Weights of a small mixture-of-experts language model, trained from scratch on English Wikipedia: 110M parameters.
Below are experts of layer 5 (counted from 0) of a mixture-of-experts language model. Rows are named gate (a neuron's input weights, with its number), up (a neuron's input weights, with its number) and show model dimensions 0-255. Each number is 128 + 32 x the weight over its row's rms, rounded and kept within 0 to 255.
Before each expert's rows: "mostly gets" lists some tokens that are sent to it at least half of the time. This comes from a sample of Wikipedia text that the model never trained on.

# expert 41
mostly gets: "S", "up", "PL", " Density", "ั", "#"
gate0 [132 147 130 130 146 124  89  93 181 126 127 123 111 103 121 185 139 162 106  95 110 132 132 186 112 118 148 123  54 139 142  95 141 165 118 114 157 107 131 116 140 108 141 170 113 119 135 136  55  90  54  88 101 111  95 173 169  86 123 138  59  82 175 132 134 147 132 134 113 118  77  98 153 125 147 149 148 235 149 119 130 130  95  74 172 149  93 170 168 138 207  93 132 163 155 149 109 108 138 141  83 101 117 111 164  96 118 148 115 165 113 174 173 186 102  93  86 115 104 104 129 160 150 143 105  89  70  89 100 122 115 135 127 102 140 139 106 115  99 121 160 135 159 153 135 100 167 108 124 126  75 124 121 157 127 148 161 121 102 108  99 137 155 108 149  95 135 131 160 143  80  95 210 161 114 166 230 135 108 147 140 174 117  66 157  72 149 144 116  69 109 130 156 158  88 102 144 143 143 138  94  64 125 101 103 105 126 154 133 117  78 154 144 143 134 153 128  59 140 186 128 202 116  77  69 151 112 139  72  97 149 180 121 153 154 114 165  85 144 173  88 145 168 118 135  60 160 167 157 166 125 123 107 139  97 200]
up0 [130 159  92  80 133 128 108 210  99 123  82 143  77 145  63  94 130 181 151 117 128  94 200 135 151 138 122 127 117 157  71 134  94  94 120 117  97 116 122 201 157 187 146 129 117 136  78 104 156 124 127 148 112  98 148 134 169 115 158 149 119 175 142 120  58 158  81 204 125  77 163  91 128 132 193 140 141  98 119 127 143  72 101  82 140 177 176 133 155 135 116 106 109 118  75 141 121  92 141 140 109 127 117 145 151 127 121  99  81 116 139 126 121 142  76 137 145  91 159 121 121 169 106 174 135 109 139  99 149 137 123 164  97 129 139  98 101 168  68 159 196 123 185 152 146 123 150 141 193 107 151 115 151  69 151 146  82 161 144 107 122 109 167 137 150 140 117 131 192 104 171 151 159 144 138 155 144 139  95 130 153 115 174 113 157 170 121 100 116 127 140 122 164 103 130 132 146 220 175 154 168 104 130 115 212 142 154  98 167 136 121 129 112 139 122 176 127 112 184 117 143 187  63 136 122  69  38 163 102  91 103 158 136  89  75 188 113 136  56 143 181 136 143 186 125 151  95 171 128 188 126 123 123 134 127 170]
gate1 [120 150 108 132 196 150 109 153 128 171 106 150 152 158 149 111 128 142  98 131 149 125 114 171 107 147 149 153 137 111 148 100 144  73 136 114 120 100 143 127 128 115 103  76 159 155 110  92  86 136  97 167 125 112  96  29  81 134 230  70 175 163  69 149 156 132 117 115 190 140 138  81 106  89 137  88  87 125 140 171 127 118  95 156 114 179  98 153 132 123 174 143 156 162 134 163  90 117 136 139  87 184 159  80 120 108 118 103  93 149 177 136 171  90 137 100 144  72  98 106 145 108  50 139 137 159 135 103 148 185 141 116  79 119 153 161 170 154 118 132 176 106 145 166 186 108 102 117 112  97 121 124 172 115 105 127  67 131 131 185  47 113 142 142 158 143 101 105  74  98 171  41 153 153 103 108  97 100 152 165 122 148 120 106 133  93 125 170 159 137 106  82 105 120 124 141 147  88 173  77  42 166 167  96  37 140 123 113 132 109 164  87 128 118  97 105 143 121 163 154 121 131  99  79 102 169 120  84 106 107  63 146 132 181 144 171 102 110 131 164 130 170 153  82 116  99 121 112 177 146 143 143 154 148 117 109]
up1 [ 92 114 111 160 161 141 138 127 111 169 114 152 153 144 104 130 159 108 151 132 130  66 153 146  54 138 183 153 118 145 111 141 151 153 142 114 184 120  94 186 116 135  90  99  91 172 108 131  94 149 148 136 124 134 148  87  95 121 177  93 186 123 125 176 101 110 148  93 152 188 176 103 128 136 201  78 100 133 113 123 150  80 127 169 111 128 200 117 114 150 111  99 104 185 159 122  68 157 113 136 122 151 205 158 106 100 147 174 127 111 162 111 169 120 115  88 120  91 108 174 146  42  41 133 150 153 150  80 117 107 131 137  81 109 133 135 135 149 183  75 158 126 151 100 138 126  97 183 137 109 137 137 147  88 112 142  68 104 109 134  95  86 143 144 186 131 147 104  99 116 186 118 139 123 116  82 164 141 117 169  92 152 124 117 134  54 110 141 152 145 106 122 122 174 119 135 142  95 173  60 101 152 167 103 134 134 200 107 126 111 121  40 100 184 150 134 125 144 130 142 145 166 137 176 135  91  88  39 144 175  57 140 137 183 169 155 103 125 133 157 128 158 179  88 147  93  78 137 169  90 134 137 155 164 131 124]
gate2 [145  97 116 120 159  87 160 158 108 108 130 132 144 128 114 133 130 145 124 100 109 177 109 125 128 128 118 209 129 169  84 131 149 142 139  85 149  61 158 162 164 137 110 104 149  71 137 129 134 105 145 205 168  68  86  93 197 142 108 172 135 140 120 130 142 165 167 109 110 108 163 156 117 167 116  90 128 124 135 145 140 166 113 157 137  86 141  79  77 101 135 190 103 192 139 163 103 119 132 124 117  92 179 134 152 114 139  75 119 137 140 162 107 154 127 147 100 133 108 138  95 117 128 128  43 127 113 181  77 108 132 118 145 167 155 120 131  97  51  87 164 148  99 175 166  87  80 152 170 160  95 146 149  93 144 129 130 153 110 103 134 136 108 177 107 104 108 125  91 101 145  92  14 152 160  45 147 175 179 178 184 137 129 142 163 118  83 111 125 148 181  97 119 122 136 124  70 137  98 144 116 155 126 193 147 169 126 128 118 158 119 123 134  96 136 150 143 113 189  78  64 152 140  52 153 126  82 153 144 160 128 107 135 179 187 150  88 177 157 144 159 108  83 184 115 166 140 157 134 166 107 119 135 109 207 143]
up2 [138 127  73 100 137 127 118  82 174 144 139 156  97 165  87  78 116 117 118 140 159  65 100  87  87  77 142 158 169 169 109 158 104  89 124  90 109 118  63 170  83 113 152 141  91 136 187 122  59 165  92 143 120  83 134  67  92 154 173  92 172  86 143 115  81  94 120 149 104 132 144 110 109 149 117 167  95  79  96 136 142 176 142 109 137 107 108 120 130 126 130 160  73 134 109  80 132 144 117 100 193 128 103 128 168 141 113 105 140 130 138 158 160  60 114 137 110 110 126 100 146 158 138 117 147 162 112 121 188  58 122 131 161  99 144 166 120 127 167 111 144 151 111 171 239 154  84 162 135  97 115 144 126 130 146 108  69 104 143  91 124  76 168 156 119 122 156 176 138 148 132 187 166 145 112 198 105 148  80 110 136 147 163 131 126 161 154  86 150 162  62 139  63 128 137 124 157 102 165 159 145  94 132  78 175 193 122  91 145  92 118 133  43 148 143 115 118  61 201 129 137 150 117  79 152 141 113 145 128 158 111 131  95 133 148 138 132  94  92 142 153 135 172 117 123 162 104 163 129 130 173 147 161 210 176  88]
gate3 [128 156 117  93 134  98 139 112 109 153 140 138 120  95 140 151 201 160 142 104 105 134 153 106 121 105  60  98  86 128 106 133  89 159  63 175 173 176 147 150 103  79 162 103 134 165 113  82 164 157 104 116 114 114  77 100  98 107 161  86 123 143  55 121  84 147  98 119 143 121 110 123 116 102 163 127 152 102 210 148 106 167 171 112 136 132 135 146 171 124 127 201  75  79  75  88 120 135 143 111  72 142 126 135  85 161 106 125 134 125 110 159 105 149  79 137 159  64 158 146 102 119 110 178 148 106 107 131 130 172 124 125 170  95  79 140  98 161 118 103 129 142 135 120 100 154 140 133 165  81 149  99 174  92 164  87 102  89 120 104 127  77 157 152 125 128 117 183 117 155 139  73  90 111 145 128 120 171  71 111 136 108 176 154 178 165 173  81 124  98 122 160 124 115 147 131 200 114  88  85 158 144  71  97  92 160  95 218  94 112 156 149 117 167 140  73  80 189  98  94  83 111 154 105 144 141 138 174 175  89 152 125 194 174 133  90 112 142 157 187  90 119 185 162 132 174 163 115 124 116 167 100 167 187 117 122]
up3 [216 168 112 136 113 109  66 144 155 168 128 115 180 156 176 164 147 108 138 127 185 126  82 153 181 112  93 134 107 135 132 129 100  82 162 139 165 100 136 140 118 171 143  50 104  90 162 139 133 149 186 132  86 111 143 154 111 151 160  90 116 121 133 103 117 174  91 153 143 142  69 103 130 100  92 111 113 111 159  91 163 134 112  94  90 143 129 169 152 172 108 150 147 116 100  86  53 153 159  69 119 129 110 120 111 127 176 179 158 132 111 172  75 100 133  71  93 194 140 137 140  91 109 149  97 137 152 110  99 131  95 167 161 153 131 122 183 116 151 126 149 145  98 138 165  90 148  72 151 132 141  75  75 124 125  89 128 101 148 150 172 178 146  98 161 136 104  76 135  94 119  87 163 139 154 119  51 120 171 132 101  91 172 113 139 181 136 130 144 163  89 174 119 164 141  59 121 204 106 124 144 166 147 136  99 127 156 117 162 117 166 140  88 144  78 117  91 115  68 167 120  81 206  73 135 104 138 181 130 150 144 123  85 114  88 178 159 116  92 128 158 141 102 128 117 124 109 149 172 142 201 103  87  66 100  98]

# expert 13
mostly gets: " together", " partner", " involved", "2", " away", "3"
gate0 [ 97 159 167 148  64 150 162 129 146  80 133  84 117 108 172 203 177 115 139 104 194 187 117 116 102 134 145 136 104  82 150 108 154 109  80 176 160 116 107 155 168 119  72  77 180 125 173 121  77 143 158  99 121 130 140  55 202  82  66 163 143 180 128 138 176 103 152  94 120 149  74 108 109 192 144 170 167 147 108 141 138 127 156  83 113 113 132  86 128 119 159 122 122 100 127 120 135 152 155 178 161 147  69 150 102 150  80 141 124 162 107 163  77 130 125 133 154 141 102  92 114 151 111 122 107 129 174  86  94 114  75 106 120  80 147 129 161 182 108  93 160  97 156 173 146 101 140  95 120 128 182 108 175 101 111 171 126 138 122 153 124  95 114 145 149 134  84 136 127 175  71 103 161 106 116  97 169 118 144 177 178 123 149  95 130 121 107 200  84 162 115 205  91 144  98  93 127 116 153 144 113 144 152 127 170 121  74  98 155  63 155 111  78  92 148 111 144 144 128 115 154 155 118 116 143 145 115  77  41 161 159 110 120 119 152 150 165 143 118 105 107 118  60 116 124 103  90 104 197  96  73 138 142 133 114 182]
up0 [138 111 155 130 112 122 125 177  50  87 113  87  95 148 164 137 153 108  85 222 133 191 106 131 136 181 107 108  98 111 165 158 109 183 102 108 180  96 161 137 103 113 107 138 136 106 186  68 134 123  70 162 156 137 135 126 142 102 130 120 100 173 173  93 130 152  86 127 128 121  72 150 169 173 158 117 168 116  99 170 120 138 157 121 103 143  81 119 125 106  94  73 135 111 137 138 106 133 104 117 146  80 108 132 101 105  92 164 119 126  53 169  88 176 147 113 131 153 100 130 110 135 154 149 122 174 159 110  45 135  62  86 191 166 144  68 157 126  45 139 108  76 107 141 133 118 125 106 109  92 174 158 135 144 135 129 155 140 106 121 156 116 170 137 151 191 140 173 138 164 108  33  84 127  95 138 155 143  97 102 121 154 170 125  62 104 133 112 170 129 171 144  93 135 136  94 107 114  84 141 142 139 203 158 127  92 114 143 136 123 116 146 121  78 149 124 123 116 124 144 152 151 136 112  82 145 127 102 117 172 147 154  87  60  55 119 143 130 127 135 114 163  61  96 113 102  84 165 146 146  84 111 152  25 117 120]
gate1 [ 99 111 128  70 203 160 117 145 159 103 176 173  95 125 152 135 141 143 131 139 169 103 162 181 150  81 127 124 111 185 100 125  78 126  87 153 129 139 133  80 146 101 155 104 169 140 101 125 179 169 126 147  95 130 153 119 104 114 167 112 181 146 150 124  60 120 177  89 218  73 127  77 106  77 153  93 141 130 147 122 131 106 117 143 195 147 109 154 175 112 135 141 139 181  88 118 118 165 130 140 152  83 166  94 194 129 139 143 132  74 150 144 113 103 140 109 123  95  67 187 114 149  92 123 112 149 159 150  86 120 188 102 137 115 141 130 165 152 158  67 134  43 118 130 122 145 170  63 171  83 115 149 122 102 139 146 115  99 120 173 106 107 115 121 121 170 123 135 152 143 117 109 114 166  90 130 134 137 128 131 154 154 158 134 185 158 127  75 152  94  97  99 117 140 106 167 100 212  68 111 143 131 102 116  77 138 128 130 136 168 131 177 154 120  93  33 139 111 129 122 143 182 157 107 163 116  90 167 176  62  91 130 108 148  95 176 163 102 100 158 183 119 118 104 105 163  91 118 133 174 139  91  54  81 100 160]
up1 [127  89 125  41 176 140 160 144 150 103 161 130 113 109 166 145 119 123 150 160 141 101 141 169 159 133  91 157 121 133 100 156  94  77 110 175 136 145 130  60 176 105 175  64 166 147 122 142 148 196 122 114  83 143 134 105  79 116 149 120 177 138 124 125  85 129 166 115 208  84 113  78 124 129 161 100 130 134 140 126 148 143  95 132 149 130 149 132 142 132 181 129 150 144  88 145 146 174  93 187 185  84 180  81 202 118 138 133 195  98 179 128 143 120 143 137 143  93  92 177 106 180 118 118 115 163 138 149  96 132 184  97 122 146 155 110 134 117 159  62 175  47 114 136 102 149 126  87 170  92 124 149 116  84 123 155 107 102  99 140 117  94 120  95 135 138 129 128 138 140 113 119 142 120 111 160 129 122 155 140 151 169 117 133 152 192 150  65 120  91  94 122 132 149 113 139 100 178  56 113 162 143 120 127  66 146 116 175 148 172 122 177 145  84 104  56 136 162 121 111 140 160 164  83 164 112  74 130 198  65 100 102 119 138  91 148 151 123  85 148 226 124 111  90 129 175 116 100 124 151 149  87  95  62  86 149]
gate2 [ 96 128  97 133 153 167 179 106 172  62 130  87 139 133  79 131 144  84 128  86 136 133 123  77 121 108 156 130 147 164 195 101 157 169  83 137 103  81 146 124  97 130 145 114 104 145 221  62 143  87 125 103 110 137 115  72 139 135 133  97  87 111 161 131 124 181 158 119 147 107 176 165 157 206  70 103 100 143 141 121 115 137 110 132 112 151 110 101 154 137 131 116 122  99 133 174  67 144 185 143 154  77 154 152 131 179 138  91 144 175 141 152 143 157  89 153 146 164 113 211 120 134 157 149 118 201  92 186  89 119 109 123 138 133 240 105 124  92  63 143 110  89  94 133 142 154 129 158 147 143 155 118  92 111 143 128 123 106  94 167  89 117 155 157 159 138 164 119 113 120 139 112 146 144 146 166 185 129  99 143 195 173 138  69 127 120  86  64 185  98 137 106 120 161 132 147 113 171  66 152 161 122 158 146 129 126 176 127 148 125 214 107 127 137 131 140 130 144 124 144 186  98 188  76 141 111 150 161 142 124 151 163 168 151 129 161  65 133 173 108 122 132 108  68 150 168 111 100 125 100  86  85 139  83 119 110]
up2 [152 107 153 111  75  99  75 134  93 192 128 174 110 129 158  89 125 114 164 180 148 113 131 185 121 138  84 114  96  91  74 136 113 102 185 111 167 161 117 102 143 157 153 166 144 142  40 178  77 165 111 149 163 130 146 193 105 113 133 111 163 136 112 123 147  98 110 131 116 143 103 113 116  29 140 175 142 100 112 146 150 107 156 131 128  92 135 178 100 142 117 121 113 137 115  71 180 137  61  92 148 159  97 116 130  81 104 143 128  81 115 131  99 123 174 114  95  60 159  73 149  98 105  60 122  67 175  56 168 120 155 148 116 131  63 128 155 166 183 104 163 166 153 123 118 107 129  94 122 115 109 119 136 131 101 120 109 146 180 101 171 154 107 101 110 100  86 124 154 126 129 106 122 132 136 104  78 121 146 114 103  78 124 132 122 125 157 197  79 144 100 130 147 126 126 121 155 120 202 134 101 129  99 133 143 147 100 140 130 162  45 154  99 135 126 123 110  97 159 112  50 154 104 171  84 168 101 114 119 109 122  76  61 147 139  95 186 128 104 140 157 126 147 209  64  94 128 180  89 150 148 165  83 151 145 151]
gate3 [155  27 173 130 141  97 212 174 137 140 107 131 149 124 158  90 158 122 124 169 134 124 144 193 153 149 142 153 105 150 111 157 148 167 120 116 177 142 107 132 139 123 117 190 178 121  69 129 106 135 158 146 173  96 159 135 144 131 117 143  91  79 187 179 159  99 126 146 100 125 123 164 145 145 107 161 134 178 133  82 124  68  84 116  93 119 197 117 187  61 114  94 137 147 152  99 137 115 116 142 121 149 165 122 134 174 126  59 167 118  90 159 155 124 161 147  56 125 123 199 126 125 144 223 116 176 125 161 110 156 117 159 142 171 138 108 167 111 143 142 136 124 145 146 151 124 100 141 166  94 104 124 153 137 125  98 166 132 126 147  98 142 152 130 125 101 115 133 143 144 114  98 171 105 175 164 188  98  96 114 146 170 133  86 195 128  87 113  85 146 159 131 190 191 101 161 120  61 156 166 104  90 135 114 152 128 151  81 183 118 138 129  71 194 156  98 125 171 165 168 153 177 137 100 152 203 128 131  80 138 131 167 165 118 121 192 139 147  74 152 112 134 140 101  99 168 153 126 131 190 160 143 151 113  90 139]
up3 [136 187 127 170 100 167 117 120 151 171 141 164 160 127 122 111 153 131 114 131 104 150 101  69 132 154 105 147 117 129 136 137 112  77 109 105  45 131 113  66 109 100 114 107 108 105 177  68 119 182 114  44 114 112  99 141  85  56 109 126 138  97  60 123  74 136 119 106 197 128 120 127 112  98 109 114 127 107  66 164 112 148 115 187 168 108 136  94 153 113 150 102 120 164 144 143 100 114 113  97  82 145  70 104  81 143 166 136 121 132 191 130 103  98 138  66 155 137 118  68 123 150 101 110 117  55 161 142  94 104 103 112 110 138  87 152  85 157  74 117 111 133 157 136 111 176 148 166 148 152 143 145  62 148 119 103  85 137 144 104 174 158 110 152 115 182 120 118 126  59 113 116  79 125 116  70  91 110 161 147 121  80  99 164 113 177 166 131 159  91  58 118  79 116 166 116 169 179 115  87  90 146 156 119 136 129  92 161  89 111 117  89 177 106 176 117 110 118 115 116  82  84 110 120 120  75 135  72 182 114 105  59  97 118 123  89 131 106 133  70 129 132 170 155 109 113 121 172 118 117  83 169  76 178 176 151]

# expert 26
mostly gets: " ESP", " SCO", "ON", " SWE", " NED", "FC"
gate0 [117 108 128  96 147 116 183  82 147 131  99 143 109 157 125 125 170 143 126 116 174  80 174 148 155 168 138 121  69  83 139 171 137 140  94 125  75  92 109 101 143 133  72 175 142 158 156 133 175 162 110  87 130 138 100 156 184 146 129 166 172  85 147 118 118 126  99 130 139  67 153 142 151  98  28 160 150  67 117 141 140 129 138  66 142 189 115  84 162 113 154 123  60 111 155 142 124 145 104  66 101 117 106 137 170 118 125 138  76 177 169 102 109 116 136 131 125 119 176 152 152 171  72 154 139 171 104 146 188 162 152 151 118 121 176 122 116 139 175 171  92  95 115  84 160 115 137 135 128  78 157 140  99 138  93 108 116 130 145 139 117 168 100 146 166 124 139 142 103  93 143 152 104 135 137  92  72 129 168  98 138  85  78  93 134 180 142 107  70 106 183 160 111 154 116 167 171 123  88  93 142  85 140 115  84 168 156  90  93 132 123 124 115 103 199  94 134 145 112 131 148  77 189 121 129 191 128 114 100  91  61  62 174  99 160 196 108 170 104 160  64 120 147 140 115 144 172  44 114 129  98 158 143  84 112 148]
up0 [141 108 156  99 157 123 189 100 156 110 115 156  89 182 103 175 147 146 114 136 166  88 118 137 130 149 152 122  85  91 128 164 128 155 104  93  90  91 131 129 106 126 114 101 159 150 217 117 183 184 100 144  79 120 116 179 183 171  87 148 147 104 142 167 112 144  59 114 109  79 127 179 156 105  89 130 153  92 101 116  99  79 171 129 108 219 132  92 171 145 144  79 104 128 117 120 134 134  86  97  97  99 100 147 153 123 126 143 122 147 163 125 106 169 149 163 108 150 193 170 171 136 130 164 158 147  59 133 158 209 147 120  61 125 186 144  53 134 187 181 125 110 151 112 136 150 136 109  83 102 121 131 133 111 113  99 154 132 128 109 173 153 137  84 174 151  80 156 133  99 134 102 138 128 137  71 173 120 182 100 140  66 106  98 169 162 209 100  80 118 137 141  82 174 108 105 171 131 123 121 111 108 129 138  81 153 135 116 102 120 129 159 114  79 156 158 146 183 132 105 101 121 180 123 146 140 100  50 114  89 113  93 173 143 150 194 132 106  89 155 133 138 156 110 136 181 152  73 110 153 133 158 109  95 122 170]
gate1 [155 153 131 100 115 138 117 101 108 148 138 131 128 128 105  26 100 132  72 193 169 104 137 128 141 196 103 126 157 118 124  75 130 129 147 137 105 120 114 154 157  81  94 145 102  91 145 107 153 203 163 142 197 151 173 121  96 146 148 104 151  74 159 110 111 117  75  75 179  77 132 120 132 127 162 199 117 121 106 119 157 136 117 123 103  77  83 189 117 158  94 124 106 109  76 173  46 117 143 156  96  90 164  49 149 139 111 121 142 101 101 107 164 141 142  96  87  70 147 145 140  85 134  98 143  91 168 150 149 147 103  95 127 130 188 136 166  99  90 135 135 153 106 137 109 142 150 186 112 168 196 156 154 142 104 200 120 118 180  91  99  99 128 105 144 149 157  95 100 198 139 118 204 127 107 122 153 122  54 130 116 112 146 100 104 125 135  98 151 150 107 140 169 135  53 148 148 127 139  95 127 166 141 144 120 113 175 134 103 108 111  98  49 132 158 197 106 165 113 149 139 162 111 138 195 158 113 169  63 139 137 126 141 112 126 145 159 121 160 116 111 128  97 121  61 101 111 165 145  86  72 137 153  98 140  85]
up1 [140  63 171 167 137 165 107 144 100  93 103  85 152  91 106 137 116 154 127  70 117 107 144 117 145  73 124 176 102  77 138 164 116 150 143 134 127 134 177  74  74 142 116  82 165 191 142  91  97  75 142 159  91 141 113 146 102 146 142 146 155 167 104 158 132 105 159 187 117 120  69 113 117 119 144  58 221 157 166 103 105 109 120 105 112  95 203 107  92 150 140 100 131 116 147  94 155 153 156 115 146 198 173 174 159 155 140 140  80 163 126 126 123 124  97 143 137 187 132 106 147 119 112 160 154 147 138 137 106 144 165 145  83 153 111 147  95 172 139 111 100  76 168 148 164 109 125 142 120 148 111 106 134 130 168  94 141 114 101 103 188  85 158  58 181 111 139 125 118 108  95 171 116 148 124 107 143  51 130 126 102 131 124 189 137 175  93 158 125 110  95 122 117  99 113 104 105 149 101 159 196 167  62 117 163 108 163 168 118 226 134 141 157 142 114  95 113 115  84 122 109 102 100  84  69 134 154 130 129 162  99 229 149 136  71 116 118 181 148 121 113 150 152 119 150  62 114 139  71 137 188 136 122 170 122 148]
gate2 [ 90 100 127  97 162 138 145 126 139  60  81 112 116 150 129 103  99 162 128 142 198 110 103 165 107  87 129 139 105 132 149 130 162 147 105 107 142 109 119 115  76 138  94  97 159  94 129 132 178 155 107 139 106 104 122  95 131 167 132 128  85 142 116 193 161 153  80 222 165 161 129 139 111 152 143 167  58 114 131 127 194 173 135 150 119 123 183 130 116 161 142 203 170 116 118 131 160 132 126 141  76 112 122 121 139 119  74  65  96 159  96 126 149  69 156  95  84 181 127 176 172 120 129 166  83 140  98 148  82 121 105 220 150 151 103 112 117 192 117  62 178 143 145 160 150 135  95  97 128 128 158 112 133 124 181 168 113 130  90 143 120 105  80 153 147 125 146 198  77 109 124  84 115 148 148 159 137 119 117 171 144 115 140 159 118 139 179 109 119 137 126  61 163 195 139 140 183 117  90 115 185 142 180 128 122 156 117 132  80  87 195 151 105 134  84 118 126 123 152 178  74  83 177 129 166 105 144 123 122 164 151  36 110 115 169 104 100 111 173 155 159  72 130 148 152 127 113 156 107 114 115 100 142  93  65 104]
up2 [ 87  82 168 114 112 119 120 110 169  68 135 169 136 177 138  80 118 147 119 181 160  91 176 130 134 137  83 157 124 100 123  99 178 166  87  99 141 152  95 104 132 135  99 152 142 103 120 104 161 109 154 110 130  84 120 165 150 140 148 127  83 160 113 107 169 119 130 170 152 147 130 116 140 127 174 116 120 171  98 150 154 159  81 164  84 118 120 115 145 160 149 108 131 136 164 141 130 157 128 110 103 122  56 169  86 116 155 127  91 135  79  98 139 140 112  96 125 138 129 125 129 152  89 146 138 127 109 163 144 105  79 212 199 157 142 147  81 152 148  67 168  92 110 147 108 127  96 104 159 160 107 121 136 165 176 148  96 151  75  93 142 135  69 123  83 160 145 156  58  87  66 162 121 199  80 125 137 147 161  86 180  79 112 176 169 115 179 134 122  88 122  98 177 179 123  98 160 151 131  90 181 136 147 141 139 207 149 135  91  89 151 167 146 127  91  88 130 102 140 104 154 124 112  71 141 124 149 102  74  81 131  43 111 164 180 148 132 113 109 173 157 100 131  98 173 192  79 115  89 123 140  65 180  63  93 109]
gate3 [107 136 210  64  98  99 155 134 133 137 181  91 154 168 116 147 151 145 205 122 173  75  63 150 208 119 111 147 126 113  95 128  67 113 143 139  53 174 103 159 112 145 120 112 214 123 115 139 124 124 138 152 118 136 155  84 128 159 131 201 131 142 155 152 133  50 123  89 112 166  88 123 121 100 143  96  85  49 132 119 141 140 180 110 118 129 159 137 110 119 120  96  82 170  97 147 138 197 100 153  98 128 144 132 121  94 131 141 106 149 162 142 196  70 126 173 166 107 148 151 126 153 157 141 134 126 101 166 125 170 186 147  87 154 163 156 119 122 125 139 150 135  90 151 148 104 181 122 129 122 161 160 172 164  90 116 106 160 102 161 144 115 110 116 127  92 141 132  86 117 152 117 155 112 117  99 135 101 183 164  63 125 160  79 149 126 106 100 150  92 176 108 169 182 175  85 135 123 121  95 113 127 136  86 146 179 138  86 146 118 102 125 145 127 128 127 130  98  99 138 199  94 105 117 121 136 156 124  63 155  91 125  97 101 120 137  35 160 141 193 154 114  58 137 127 120 161 172  98 142 207  95 149 157 108  95]
up3 [117 117 179 131 134 137 142 126  84 126 191 118  83 161  66 157 122  78 153 144 104 156 123 120 153 120  84 184 135  43 134  97  44 148  74 131  76 148 121 104 116 168 120 168 223 139 142  84 134  90 136 150 121 142 206  97 149 148 148 159 121 128 131 116 147  89 101  70 138 142  81 127  70 104 120  66 135  60 126 142 108 150 137 115 138 139 132 165 121 134 198 117  91 137  85 159 139 204 107 152 110 151 140  83 136 128 139 126 169 121  35 139 191 113 129 141 129  75 154 156 120 155 129 177 131 161 117 122 126 132  98 154 101 197 123 141 112  91 139 119 136  94 143 100 179  80 161 145 169 158 121 141 140  97 121 223  84 153 126 158  93 151 163 122 133  64 151 145 126 122 101  75 117 103 138 129 111 118 187 138 103 139 144 115 124  93 135 149  92  96 175 132 182 173 160 137 138  62 115  90 109 158 144  89  98 144  96 173 125 160 115 127 157 119 111 141  66 184  49 119 150  77 134  70 173 140 166 121 149 129  96 129 163  95 121 154 136 108 149 115 165 118 107 191 115 162 152 117 124 109 119 138 147 122 133 103]